python train.py --num_hidden_layers=11 --hidden_size=128 --n_experts=128 --experts_per_token=4 --hidden_act="swiglu" --moe_layers=[0, 2, 4, 6, 8, 10] --routed_scale=2.0 --balance_bias=true --init_std_router=0.0307 --lr_router=0.000651 --vocab_size=11472 --learning_rate=0.0131 --train_tokens=213600000
Below are experts of layer 2 (counted from 0) of a mixture-of-experts language model. Rows are named router (the router's row for the expert), down (a neuron's output weights, with its number) and show model dimensions 0-127. Each number is 128 + 32 x the weight over its row's rms, rounded and kept within 0 to 255. Numbers have three digits each.
After each expert's rows: "comes before" lists some tokens at least twice as common just after its tokens as in all text. This comes from a sample of Wikipedia text that the model never trained on. Tokens count by the router's weight.

# expert 47
router:162106125085082125098071079123146085114088186171101075116123140092123133103149189106145178117124139151080101128086107168175169116141094144170131132125024130103107195096138181045172164103159151166139151119137150125090147132122152088074142158148171129095144135071131167080120116096112114153115131156122147101123141151083142211151142092132136183130095109093106096136134130144163152165147
down0:101164184140085158119101119163112132141141059115167166109164150128089123115149111112082101091155170146110167092113087137107096134180095148113067136132103122131124141170111119127128166108078096154104095146102041116122147096085102088114111139091111095164126095124047117134079108114150081168134099117079162144166068179143051111124178072130154113116116147158111089098104186110199143140087
down1:118179140098120137130130161094153184106098091112168092066175133089144115143126160138098162155101081150066098166080135160174098115144122139125176128158117088153110111102071110110127109233172060195137149156148162120211113132117117088126161079146142141173146149122138129158101169122165091131112176084116139153164131123170183100167116147138144146089122059141153136140123082164129148114088
down2:124144138150117123119159124136159117135186141080087115162105189100123117185108164082104160121172093127156146127136163114184152157132138136140166092137110152097101193143186051133094089133074112074166174122155129105097123141114101085138084125126130173118183163050147194141146120143127093098073107150159117154105061113087123106111179137157108102148149151084139141148095130165115154036170
down3:133135170129144061127065131119075160125170077152135133162176123103157124169100153177146150103171125111232117094107147172153105130158126114123106130150162120171150149174099147074124128133206167146175174158129062189181127073127087106161173158096154139113105140152137137143154186144135153061171146127144142107105164088162122107165126140161111074139153112106136135139137107196125126172119
down4:169147096181102113099137125113090146080089150081092085134121082135098151153010120153170154133096117070130177150093151127154121151165147161144097082176123097155150148133103124085096137166171180155114096156152159136110110114179098169116124160125172100146089118190161144099141136092134088083141140169072136109121128075130136148157073095124095105139147072133135218121105141146098164134092
down5:085152149173105028142052132147163063201106120133191140154125124191133186135144114098114139131102125157141061124113126130112143117111138105160181128111090138137197157135134125095124048116112105116206160134148164165123111150110147124193127167111167113203122134113172105120164177140104156125128134146132141093162155155150122178142118111166140139126138055101092121087142181112125103130133
down6:113183091161110092159150136072143100148112099153096138110175182099103165144082127097125144137136074114146122151096130099160073138049195046107140134130161146102151165178115127167163119089129153131116177114112075127128178111080105122127177134127152151067127081091160142132162116151136130125131115187145144086060143093064153103114165076133192077123142108128128117142173172111157161084133
down7:129143089107137128159132140096111168066092143113101127129148143172133089134079094191142143148070057093085118147163207132138212140164113112165112172111139170132169167096103140153060164160087156138182054066138127147154080143162147141143150167123165124117105077140113107122138122148108134173052061141116137110145151119087122158166084130160140154148085130106116123106130154113125158156179
down8:143125103164161149108143117126089147149163144112071169076105138092146051110128129140166072131144151119129163047089166128128061068071123139129105108161104121173128121151167191085152128093161129160106131127171143182079167121185106150164080107111085088096150129140078152136098088182115142173129123151161157150103131148127122141177145147081127087118125181111107151126121051119088113194148
down9:164092166115154122138140098101087126094174152067131115146174113129074114158110169087072130091122103121083069179088135124092090137115106086125178156142129140117109113050135128075165127145145147139169134191111189090164098165081096050167098143149157160140173146141173161102163111126164129102134164135130117151141143068136220087117131139146087136135151094173141086131133064120118114126098
down10:134135095090079097186132122140058188089138152172100114107119143149127158123104099129121129099187153130148113150161170108162148163165158129164150137106175123124122067131081116209117109159172141107106195137106131121094182146110097138133132094146133128107126147146118107125146191072185113136177170147134157183174064130128185047144080112159163167121079167131103108129142131076173153145091
down11:133133110145120061094120121091119087093089149125086130177075117168074186066125067175053135118202063146121065105109092181130163169109105190104107113154130127065143142064111135138154106156173159137136123152160098110095118098101112132111147128123139098144111148149112153132126164112152105133153127152148141118102103120163087123132100128232114195150173126119077078141149115116140099151127
down12:082134118152143135126226148126181185086117117180122082121108143136074084182157114130091129145150124135094192163148190117129101069156123092139113087132120129122135116163143169110121094066173152061121091084119061157135062147075072132109133143144121145074126104069084120149154173098090180154139148129120139131124167123066091160151132153131121164137136079093096147151128108135161093109133
down13:129174202144159181067159143133155146097144128109127141136142129107176086147127144161152146180129066088084111101129127106150128158085156066120203084161132066117148088135125126156100136176110095147172186120102083183116135170148115120195178126127114120137086156086136163122142120111122161123135096115165134112132089079120169113043139134105075154152077151139123109097138113152180158072183
down14:138096166147092146127106100146108068070135103124129136125127132108149119101105113141117121132199147164130127142107170164146168187140157149100095183180093148092106082126141115077176179069109151107152153131148075152128149058175103187127091193137089078135093167202113108186115106137134171095144145085159160119146134110100144128104119158077122108101125101184102119059182098144117156179144
down15:109111183179129104165130155133131118105170138116116175114113162124110113133122122094192102136083130110117089135050147101171041125092116142060078111151138128115159110057078136143149127159212132167156080118137098104147181144102081127190158093149127179119164132124098144138149118095075148054125135155149121135152146103080069138134154159113126069102130163065164118119128093142141106085167
comes before: " the", " first", " birth", " his", " death", " United"

# expert 1
router:142120072131133101094109082040134107127112173124120079132135178091137152106177171117135139113127128158083114094122100184201207093133110099148178136154045126141153165130092198096169088093154101164167186121108186126100136104120136141171167163134165145102142091076163105107095147119160142151136105122150120114163183139099144153108140143119125193136110109110121167105137092172166113187133
down0:073143128170120114157149129155085166075124130144128153163121179132067118122103161105125150184186154107081114169129165161105155148146098137200106126130101110071135085096158172142072111133117146113165120144178103158076184134185098101135140134114200101154208106098082136112148145100136119082100194109079094150107086130069166121114067119115168146171099093152133143111143108130132124183145
down1:070152159076121095124093108184149075162140166127137120087121123167168157147125073081108146078163153087104092147159076098149165179073089125122133114166137074113141100135198141103132081092133093170106185133122153082153081142098117121156114191102108085138134171094089090152146183140130117100166122098114174084086087132139130163099097075074103156153129173119136159151099127113075126164136
down2:068161086061127146160149176155095141117152122130153163155144144145193081170157155120158085184089158122164165187117187128146148120174075110124087150110162073156211149158110119111092126169162112102145145138071170124155087153167181137127109128093159131112123100121119095160146068088142157187103198130176118159105146155115142113106130152146138177137138165184128084164137143099151121109143
down3:116135148133105097135066112132155170116164075135167153143088095127122169179143105220070142145181076143144156100139185135129124124159068090118108106093119131074128117151112093159120081101107166092098156092143119139148112062142067154099082170097134131137148111127113227114115138119170158136150142078059141157146095106078107111126153127091167159174142118147104139098105174161138093086089
down4:120154083133121136120115140142173144064127083138157126194143065143128126147090136105179127138146146105116164119116163101123126089161133074089160123103132178170103148078055149149130125147133125119080126153144099146168119163138124153171148110152075103048137117148130177129149180116051126089101139108106107137152062108135097153183110136064088071124088132088122093128055078183093145072125
down5:078062141062131180084099110134138069148102111114127125101134144117077127099111112138162139141107147120141116115098106162114191103133103169133096171179106160081115107213112159119119116128084158104155140156111112133115129154169160096099128172120145049086155081172159063193139058145138109192077115161120081166171153134126092123170103135071109126159110101132125118105081138149177111141166
down6:171146095118105138099121070121212117120075136155158123188185109088086128104119152087136140149124120109130155125093124099152171116137081097097158087161134124137134154132099106142156072174087131152086164105129098109123154116142033064114166107114121163109113080145084132164192122135131175124064157099149110092137118154115068144149134134127106143123146116118140121090129164120138192012173
down7:117152131113105106075121185138151151157098135116117118086135125080151071137127126180116127069118164151100153174206205191155146172145115154120096108147098164148152123116140132100119116157093153105095140111157105146130143167142138113108114151137133126158145166180101133206177122159135132121142152091156120165101083156098116073105124154068143082161129195166089110129120238148140181115062
down8:126201083104142095135093146096117108119096159116066078137115099156148196072165099130097153185179100152112164103109129104084185133135091125137107095148106157114167068097117168144108128210120169094094194154125163107108090127180061166139144120200172173120110178084115130126129142075101155079165121133113136129171147163129120085145176143134149148126108172170129130149106094153117121115132
down9:117134199116084094123194142105091083146130084092167140144131197091140099165139102150122197128128092160152094106148112084098127164173139182138128144140125085128094139125136063124150123165136069123162154094129124134181075170158109137037093167093129139152138159195178166074091132144138117104129119136126132175152098064084145143085144169120117110089135162065104154166119158126145161119124
down10:190122090026136086195125122137084107148082129192102098096147103110140106094102107124099106114078109184069116127161137139159184153057142101097129118070099133130127074112115107158141097148097094164093128181156157135139147068070131176114121111072136123115144114096123081136110115119117116114151088143076114108186116079113145172111102123130096117150127153111172198106162154096167126099101
down11:140128149119112131167128181141113114136133090064129156138109146109093107127167137127126163107153135135134109121102107168107144105126113110147139135170141088159034156126138178080195164092146097161069106179093139170121137126081147135111116092107167101107153112147159153115077125175121113108197081161097185135108075086122105162164178096125134091101187220098122135141177077100180081178126
down12:089057158048112166106170138109141110142118140085152079155063131106112049133064138172169148104136074194066101127126162104177150082152082130087175119139115124126152138155153092099093167164115130177131103078104130098114148143112113113176106131162141146117128070126171137084151128179168135156165075109170106130158117110141154117067148106126130112101096179075106082094139105129143125139116
down13:119056177114136199107119114078151078114171161072132126175175118084105125197132153142137107168089069151111115172110166174148136119163066115143158150138078171134106118087098187105142138133101160101110128057111122138142101107204100140096138138124152117184181125159158127155065115133117174146161111105149161072119102158137100176124118103098120141100130090146185091098113117091167160134112
down14:099116117149138141152140096125093141092194067123140156095132111113106181130162158111118129127137157154155122113135103132146121132151108110100091081138128112156133047200106209177077102146091164132095186099138065097137144154101115068136039152121135125072136068167100126166199173157084108173147144137117149113118131100176170141150103083092193123137119141148161145150148100121167151084118
down15:146116093117091121150095131060199139091183119085088079154155136102181091128149134081137138124165108141183119117142112141150151139104110059130079168120180159112078081109106111130134124103210104124115114086142108146119131171075155119152181174091123120175129078186142117089066117117167090099142120158163143126106126080124114159154105147122096103093154177135077110071163092135144076153077
comes before: " the", " a", " his", " their", " birth", " its"

# expert 86
router:118141188165124174130119113130116120145138166083137082160158123172144131080176119161104140163183103070116140075225097104128080099110079168092129104173168108146110111133067115147173099127120168109132085090167183110172128153089113160105099103051114113094077121103152142136116111107161157156110112098118169112157162134085122111114098091184174110150133105139129203106137183184105122105140
down0:166129161119133091158142141130097134128103113138157060115088159148084109107118139144158203100189093151111170091115172099174162126167082138146125125114166135202137156117139111067138065118139081176154118157106087089151148087201178110123153126137149164146154135148182146192102140105164127128139117144124126172128126101050106120098131175138080158148058173174147157117143092174173168122140
down1:099132131124088128142068139089144123153121124121145157150166094146129073114100099190129167155128135112145179146109120131094126134120114186102147164146104102133123169132123096082132132186154112188141103138138148081163141066118102147145177137133130176150052088067065070094145126144083192128159172131120150131120066130070144144067104175115107063149099124174173179154172100154106112156074
down2:110144137157112164099099132106131131052090094116092148155119116113095064159139136131170095135158127154131116130144138119186161122131084108164135128148083110143101104183132095139201113114128086096134158138162157043113117135092171136128096077090120081179123124122055101144111058105056146162151154073100149144141089151152072132152052149190159109115126164082106128155139138109076101127075
down3:150069118101138161102138144160093118168055171124112116125093115142136098146140120173145146145171067103136150176111102138132164139074158062120149133084134090036128084077122123110105176144118199157140152159142117136167109134100136099149116091142145086118132163119111059102124084127134106228124162158082097075121066116126098179093127150109075113130071182137131110129114115071123114124130
down4:164160101127142118125148102091142131110159130088178149089108117139152167155152153116157099171134151096160127074120136095203137104097164147134110164110164120173113121123152148196117085099117118126180088132152145129159168158118244160127120124145172143141135123174134174189156128104112145162128128170098197174115129121095179110060082140150070118098137080122154121176099086122098099098050
down5:094169118107122142139134154096057167101131118137131159154079113132128129089121185111139135167145100106126179144144107174160109171154192117143156155061088137102135129117104137163088118118168168181082137065130161112093164154198139111103090112137038140121123114176087139206129150125119160137068138163167144133134165127112139105071125143134155123093087130126183165139075094104132063194146
down6:096170127147145092096116225117129084151105122121122127151111139127142098175113128142100122134176128122118110125129138090222091158128146111131194117101141122138132055108127091126134097129122150100148139095172109093164149151115200134046109130134154173103117078139172117133108180039159147084130082187122155143063158098140092101160135165112162115073156135129106113175104099180134188111110
down7:119173138100096098175143170173148114054152144173098119149077122149073109154120085185108128127064115199127127142140141115096128140147147100134116158066114088171150065202124129172149130097180115111086148151168103185147130132099168070143126092164144150127080139163139154152099113110091101113106156143125165136054196131048128129153101136116135118129137112127160160103098129149192105150171
down8:150103148119100179117106091180133100089163154103150137121097145125079131089157166128097196109122111124159101078182172150140133150074180138104152124150182107153131163164135172137072139081078117127151113152067137142140146129146160142107036140094096180084143108112157073108147173138106101114135114125131148147137176125108142076075128107164054129142126164114132145124119189233149092135118
down9:157140182143148145083087120140136106146136143122084217106127150139131186144100072132145146096132104124147129090138157104130131098158172160144152152092128102146158095111131165139129129125134113130153114132116108102081207135107144107130083149087094184156056103161094097166132137148054084105077134131148132077121087130115106113118147114113151154078058143114055138117103231132211120134072
down10:144124130189176134161139095120158165157146132087094129150141097105141086038109137169108094175153142141111172098166151101132100140138117115134117132120125190161129154179087074151070146136141120148121120127141162152140143159175108102118053113157134156103193146106130136112103132148137033091095150190112171170131135117164081085128109059124132078163135086065093129127153194118131160112184
down11:100146125108157185098132120113160106088117114087125184124115157132112084114124125163131121146050161070130083110104129151081148090107170137181147128151131164144082111135135096125089169121083108146185111140101172154131224095085110095104120085168179176137130162095105147140153109138097193120081118141147110090119154154147121082144093110155140141168081045139175129099143176118177080078162
down12:161130114141110123116151158095086121200144172067133143110091083181140158112096140090138127155178180165106192154089134124208091127119128149152075097112116102129147102169136108126194116173158121148137120132122071122192163097135149146166101132093100151125126108059131158135144118127139123164182079103156129113124149137092160119084188142120103121101163180129089130182209175094171172135091
down13:153144146157127118099098159146103130083126124145108108138139153146178141140106164181136149040191123146139063166128067150149137123109096148160133136051165157148116187086112120116169114042097113130130139129144075139143152065114179080084141197097136189121093146124096103150162143121088129126153119090109160091119124123120111124154086143178126133193124167121119178093109089147205110121086
down14:155105176154155148075128143121130187100141118161125208132160094129102144092089140130125100063094124126164165177108114029135148137090182187129129050134107145062140097115143123089118069175112135084080157116127078107058178137108120170094162141147110159181159118121129122151128073166127069087147106149099156119173108114176118132148138136118082113126139088097108128144124122141133145078147
down15:113123138121123171081093135113077079156124088077131127118099136128157139138176148082092166140129086133148113132185079193101111142165123142086179089087113138162125135117131170148165095088118115179154074152111100133161142108115108123161096124133140175150063156117149097095172102121128139134155115138198061129180080076166113092104130164143111094081178143112195162167188132082142057157105
comes before: " ", " —", " \"", " %", " W", " L"

# expert 33
router:133157184179149157173114179117118065135141144097165139155160120132133139097156091161118124139166131122114124082149122084132106090117136103108116172093150076130196147119075134141097125172142156108168149082144085140139062101103145120105133115091143065118094040072188162155111155092131156165100117160137137132157212168098100090162165122112175159117105171086128126091144191179131149081133
down0:104153126125128098140111157190154087150165135126073096135040085087153178117058110076130155132139051156085133081135138145157129131126161139128153126068155119131123140139183150143153068135175106193112126108112123142143150108114127155098120119129111151148120129157174081174143161095093173049097118137162147133101116114154155126116151118062098214086149125093106131150127222139157129110158
down1:128165108086126110121134117141156099139132097150137117142128073101143168126111128109139139170164176106167156117152139102165134118174130160122104158085160095142157126147090200108110168175155090038148122146157067096110101110117163233144102175132131124177097093097103157163117208100111109088157126189158163135107096154141082185139120169104158123063176079141133144114153175146095113134090
down2:160139127164103075150142122146174178126120165155119086111089166166127133117081097154131153135125123123129216184164087058114144115176126101131109058164155150168141097104157066122113126136128093167147082156166086112142122104171169104197101082126129104089126157184196135146075091088141139110092139154103151151192151074099157078132135146170089137102128121177146163113161146105132170110120
down3:136129123162119096165114150174164129173116132148124099128133116080114159093101092103158104145089169178156130125101165173126149167125163110139171117131077163065165124122121104092053086122167123106067143121147150144115110178151096069142131099195109154145174168101165088084143146119143109110149145167169147162122156143153108171125150131044167157109215083127108081111149157056080142131168
down4:154107186145101158072187130128099101113162091083057182110138165097131143104162145143123153113104136148107123094149092075080078115093197100095125107144106155107139157167117109172086096067099147113126138140124141129067143116080124081118057130078125110086163158099149118146113113098124183208141111054066116083152140120150158124170131113153161124101087101117143108077154159116139105089159
down5:153147160150152188088136166095112131129144094087067060123149094108147108077144087132152120171090134136168147101098119081095150115151131128135170150116176157103154210139080127170113122173159151126146158133189164163094154093125098139123108102137100174166178179080121097098077120126167150076158153096142178089134114131145169138165121137072126074135108143145220104087145162087132173132141
down6:132095162175151112105172128181111159123145161127101081081112092155118131096139113086177101133149096194096144120202151152147075135174154117069172123077132064126173133131078139161054156146156138150098128138137118111175106198153090111139116115119131108060106159139127068151135113128181117172069146136104080152168122114128131093092139138165139123080177176126087073107095155122143118176114
down7:156193108136093158108112100119095128106127135130231081137129141189165165148143100130146121110123125101182145119160151126151079161138111171132143126137162153181159162088092114130136106149086136166150112100158104127134188060128119154107122161130170117115098059151143136154125151183155098066148157101120144118102101147094155134129093126220102099176151138158144184093064125188200120169140
down8:154136101096084158172100170148115104115099100152165101147111107107145146078150126103105165183112160134095135140148091151147176139168088114109110108057204095119095111166142158188183160149164119126157110129134147153090107158147128089120153195119097148131123103150133124070128129127166105152080131128108123178177121138141188137148156066146113108120136151115126209103175095069070198098200
down9:068048075183100140105143125115105147112068114154118120157142116074141076122110167134103169121119133117082123135183107174139109096106116142090184157125087176125150134137134119107144118140175124169143115118125171147135092085140057181129095185087148141136109107096105116105168106088112152138185126111135181074146148114127138156105137118131116114181061114229123168130199155145125065159112
down10:106083147080173159079168119077142124137132145093113104107138125134090130153155128120187137091150108164102172146136124102107159154079140119162087130122106129109136108140146108099161129119187100134079136157159187092123098143124154132129138112134063146136188140214165109185090090200150144126125148164151127090103190077158103077091107143079139127129064142092116155188119086121091031135115
down11:100081146190140098169157102052146063104137117087073114132082140120085186101073088109075108187125112132102140112143133055142090166134142200144102143110146172109129142113081114110126147206167148107160143145110137053092113138094160090167148100130142039143133126113082169104176148189162090150112117137108090122135117135089129125113148117147098132106088164125119092117131082103139113129148
down12:171107142108112119136162142122135124152129156136117137152137170071123112098121167117161135116127104178095104126124130110153206149150176173133129137144184212132102150141139091160155105111071119088088131164102060116175188077118147184114165179119094135073147113109089107170098120104009141111148188099171119122128107161065136146093067151143140103169090102112152098136109150092143113133138
down13:150114195088147132151140107150088106143153166166088111198171160147144120166114095230135112122157092124074118188181112115126135126136103079115139199087105120151052120127095133164071187138114139134151123148181163126147079140108138125068164100101145131122082122091147119146143100102129076149077193154093131109127104131116142159157129142150084136164090148136096071163094090162123175103120
down14:110118118133167079162110203107115201083120122133114128120100157081137135175108151143074106156205114149146169150111061129140121159145116161137124107105128114196104098112182134110122084111171113131107149139128091110134132173150098132090131154184168118114176141121145168061107202153193103096156115084140143057123140158157073100110144142103113146125130201080107137128161098149057100109149
down15:117135130132134081114111146103072104128158189061100108121122082063140204142136164069134099179213126146113151136128103141168070178111117139124119057060121135140118120163105121167131114161152115125116154088109135133177060089107098128098168137145147159067173151084129090113142154083193128081144141128116120157098095113131141120140088139144099081113173114141157054180104118142088121124122
comes before: " ", " —", " \"", " USA", " .", " +"

# expert 28
router:127077101088077118121082046154123167122120154080175121128152166129112236101145141170125114129159122091188149171160173167121092120086057171115131122104138105164137102081130118176090177143141126064128147124135147145178090157101138128187089174123149112157149094076096169101134156113138134094155170115081103119121092159105128162094119170142080108116150137123182131120172134159099171112135
down0:131099126149186122125104156118219103114112137152155086161093170087121130151125163173110076132140099118156074141135164131103158120184163106177130113156164136094108162136152096142113153117109158115137084184150144148113156147100178187158138116137083102187142125172119139161139175160132085129134146099103098144094100093112147147161102096192128149101045097113159142065132131095088146030067
down1:130132076157137165168094117163167107128144147109091140123130152128131179096134179098161196177154125084117107187172170071138150166117164177075146133121163112116192115091132117169124134110143130103063069156139138132140098101123118148138069131122108145153123156110147185119114071127127104098168159168179109176100130125055089157125129108108124091150140180188132031099141102104117163107081
down2:130142175102192082127090123116165126177099154126119105181151166157093139121119088211153111157184113122088080134112122093123091107129094074126150123134124155058086143126080101140130122081132146149131116116125081174177145137100125177209128085081126081115183153155122098094137148188134119119090132057108106144100132151135144124091174137148158136181193123113166058117142122159087134086110
down3:181132102132113119125152130155169129062102149166146131133123140133133143107044179122124107145130113100112129102161034103110102130128179163105139177085128142110169098106217119164128147086121143098110169123133138106159147170115160165100097148158074137216106074131103130124141110151128132128166141124143170186121133028164151154168075111153108126117086102155118155109079190101133131108076
down4:102132135087080108061121098109103109134115103152128074118122119122128185078053155159119090158114141127102165112082109186124148078093146141111178113076108142216139134125127084131164136162123122113144176129149098157110133073114143135130132137142085113068090121134089116155171106156129148134149079165139138113128075194071151191141095147118139061150127123124147144135199076161076171171080
down5:133136160108116123159156197086102114147136097111160160118116065101150144073107024116129083114155127199136159143142178159222159107128113090123109087101157125118113083082155112193127074129116156187091144114150127062133128182133076109121170156129128192109113104159159093076167129154105093122143131099147157125127138182146140144122149143128149095125176142161127119130073121079109082113111
down6:132137092159092092145123149140088145190154116189127130127147107078105171174096129152163115101126122082189164093146090132100175125131097170109157171099140188108083136122130131157135153164120149149132126098138153114112147092152094165150143161112161074177164128097120092094152097069113182157107129078039157158203168163202118128167113096085099144141194121115163138119149121129130199106113
down7:098114076176110143113147140133120109074199123094129081128128183065088157154202145060144086107159079144191146144147131137136067133096175139137114129141130136138039133058140123119099118067113097134140105120128143136134118130210080096123208157124172122123166089127172101081098120144168141120149081119123083139134123166147135181114127115120104111092100166133100199142115156134116140117124
down8:101103154130094110153084146124119160175135112127184177103136151128122126146104130143113175131164172110163160172133114157140139116096153159097105120153159163110152126126148089102103129149120072095158173206157121121070098114038088083107193147174059098117181142131087151106125093130093060135098133200105138145153110213130123132135173084156119121114107141156127098085143119140180155201144
down9:182155095191120168088124086117102175128096133078134161175154098181128127158117087180113192138109118084107113160132150072134083162120131145092155177095139081139112163093135097150126103178144157163164218104121131153136141103127046119096161142123065140178119163167165189130156105197128135151099076120111069161108110141069159139148138124092141131144124140076121104125109155087123125134122
down10:146110157063121149165093110161161130228164167136145081145061068118141121128046152125122100125138114097071153145111132170106090106154112105104192147093153151115127124140138140135126088119141120108189104129108116153135120143091162115124125076091126149122084163119120107107147182189166157097154197103138146124142149113169117050125153146105167185117166154084171073111134068145078149140141
down11:130125117145135117103110192202108115124183126142110106119153138108091119087093115129161096114120177135147104115158137155095138146081103090193124079144172101128155086156132156092142127111149155151206099105095136101158104091032089096175139094113159061103185105112123127120123085151107152137089172095101087104180145141102144136148061131123174191094171116092102117134071132151100167174166
down12:122142076114133110123145086117138092076166110093157097154188139117123112130128168152102073148185141121129167133165173126180137104116114114101185127126126177134143089122102070110121208139142153107073131144159130139119119152074123162099121138163127137056158176128108134079163136107131146119153193135161134092109147083162066190106133156095111182187102144183128044110156180118173077143139
down13:156135147089156136127141089093175080112118140206145107137115174105089151136130127142083061099055088169126080153087153157121148129193092124146126093099151116135106095108158077128162104108115150136116122048170136118130089134134165152121112113138139136184113149102121077129154125150134096145155154109235093128134114163134115109149145125139134144117078111142116083183122158155099067040053
down14:139140156156119074073108116123052171099145123107107126168117117097122148119124136072170089107106164138133106176156096098116107130148154124058125063115087062119124062135095108124157160104149144172131101089111119186094167094084152149174114156121141123090171063147084096118084175111138110174149144112046147137110186130137101122130192118095147150156154116173160047148089145108152130140107
down15:161116121028147141107134100114122184144088110126102131141172136111128172126131151129066093110102164086150122133113190133159135190131167047084121119123072145145161112123141082113091148177051080113129080124160105167098172132127121135108166108130154146126163131188157146149154134122102155135141127128111173121088067188107147127127145165168085109105118095094199069137088181071144148121130
comes before: ",", "\n", " (", "\n\n", " =\n\n", "'s"

# expert 87
router:150117148114078149053093134130096148053150092122153160064162174102155158108147125092118196132143162112189107141097136181055123150113112116126098108102151100165138150089053127127080134163157057088122120135109097118100087123115135115136130152140211160167153158136088143100143145143121112087172106133077173142152118150135134156078144124118121098075192158146200147093129118179107144127118
down0:117121082139148137148118148069107099128140094146147140150086098090123144174137153160086127160109122125172184074116065125171164113159180156136082124178128130100091208093123125212206120098162144110160088173128064189093143157204166109151149113125199138166106100129154088145134099152100133148126153145108171125181115119146105157127143079193116115126121139100128139131086144144084153141137
down1:074127117139132077153064141152146047121119141138104132140144195139095111144186092090095210121120105098090089108133124175096140137164171173165118124111155151086138125130133161167110112145104125175137136168158145116105144145113144149045127209121164142145169152076134136128169135030132159134129061107150128080091103133174104099107118145124098153083144046138144111139133140139156173133114
down2:143202177125126125137146126161118119126143167099104111107167157102095139111106128152143091112110137111122156110162083180110181159174099160121092091097103185187159028141156096116164143140169147086085159167113165086086082119089093132129094172124143126117176170152084172141159115124143124091127181091081133061091107116144157153162118098197094112129181136120109110108161109133139182157182
down3:132117123135069133125125137157093132145111101107108100192128144079119193174173129132131170171147101154083136130148112066083080161129125040171142157101092098126117104174120100124120109087140112088087133121137173195078145089139167177116147154089093052108142106205156125180112122132163124105103089126120150136088116122134104190130080051075167140151152132101078103101094148139136135113135
down4:100108104172138130060117090189090133093192159140181146143161072110107180116166136096162113143161183101115137081134153164175142092105084149083114118150105127127115045117141155176127095130135093094088161127122135125122160094168141075157158083127166083141165094108096153118171089116120134151138101141086188080162115132131072079145180170089100101088112088164123074112139132150162124090144
down5:089103155109124146128167164146141157119166142092075135106158156119175100142125156126120160157248080130113135059123083102130087156106146069158120097131145096118085063123129160113140104151119085106106137112114146170148080141097082112162134157096097133097106116169118178133143137120135169095099170112093151188198134156152108174134065124084142141104188095098109126172120131222141117110125
down6:121132137142146150144146118094162121084169201081081152163162114163161155079177118149186178136138168117176116101163095104109158111122147127167151089114139143140095082137139181124116145127147150139074202109204138112151146136136078143052155162151115141092154124053088163112142138099177156114137126180131167136153109070089146191070130155095169130110152109112136171144127169179151135137083
down7:131107067173054196079138085105192112095097124098084127114152078113120124144155121143064151116105096168046049121092150131123112155143160116126193164143140092158119153123158079156139150168151085139162166167109131107158140177141091119147165086113077139183163137125140097156166152101169101101131116105086118170129137116158173157089131128132135151097107072110180105126084158141076131124120
down8:078159081103151126118163109130113081152169104090092100141121112104154169094129129124155158150095139129126107104080182119130086114107163100116110201094169098086135138214175131108115087108062126143085156133132131088125103139128124170094077196153118109106123122112116109071146073077110135095128104144050111130129166150128175112133084132121153152116218104077064130146092180155136130087165
down9:173133154161134088131150119139066089164160129100206066121155108111127163092128086180123112081159136178098177171064101156125149096121141151133114156142070120173160119122122138157137175158066124141141140105167092115121129152089147062159147149148160133058098092095157088120155095087134108142149063173036147133166181086124089135142147095131127123157151104147117165131104156098128127181149
down10:143110111214126176106160143123083136119120185130198162151058116179162190133100119136122031181094168089115099128129162111096109119081077093127139105132123112118158117076139165121154109153116156151148146127113126097163064151124178119123090077142087105171110189128053098138095161110117101132149117181158115159103116110132139067172134087130146129114126150106158105067137106181145131109126
down11:096070104121130115099121171182132159147108174093092147075145146133096155191141209175120147096096110128165153130201172117115147138119164140092109123169132089199119119129124102174161140133164194158140046140165101137113050088081115206163133112141175137103187127100112145099116099115114128147144142119102107118101122112161104104150077149163167096124153172162167094109085096129136127102147
down12:103137172140125154172102134100126115121135083120160082171161099094122104197168052165184118130115110091107148124137115179115168121094157143115158148107112161213189084151092102143111124117113216079134133191095172124137143153148097135119079143109149130120159102035102087100155113095121078180138107149147154103150144149105141139182148123161135134163091146133193129185136150105169098121129
down13:197130042083154118143133081153126153099097088187153149190165120201106084139069101144119168136099144089165138147164111172117165107136190147162149117092167129116137164146150126110143172122145135163130135109109160158103172186118126179147114130140131091119059145165152131153116069148184172113136140154109077166145165117113161156132071070176157163183103169126180122109116117125138130137148
down14:146162122064090118130079105117120138124125136166103140069159131215199219123103135060089118077126137101173112155182105132179122078123143156105130130142130113121099094141145098075160176121119071117150137156180143130174111127155117141132085088165087138171087091128083103125170111078121118133128206133145149094113083140150135081109112146131187123128144067106134129135127082119096106078095
down15:147091038130154168161144130125214152184121154037100116157136148116156186147126104122165124156121111153088128135142196143185159128092100146094142128159084115098174103184126132102159126131132142175127153118112145148175136088124148136165162108179085089095106169128150125123142130117145121167087077104176105142103075113157077097120168169123119168171113091130138107094117047114172142119174
comes before: ",", "\n", " (", " and", ".", ".\n\n"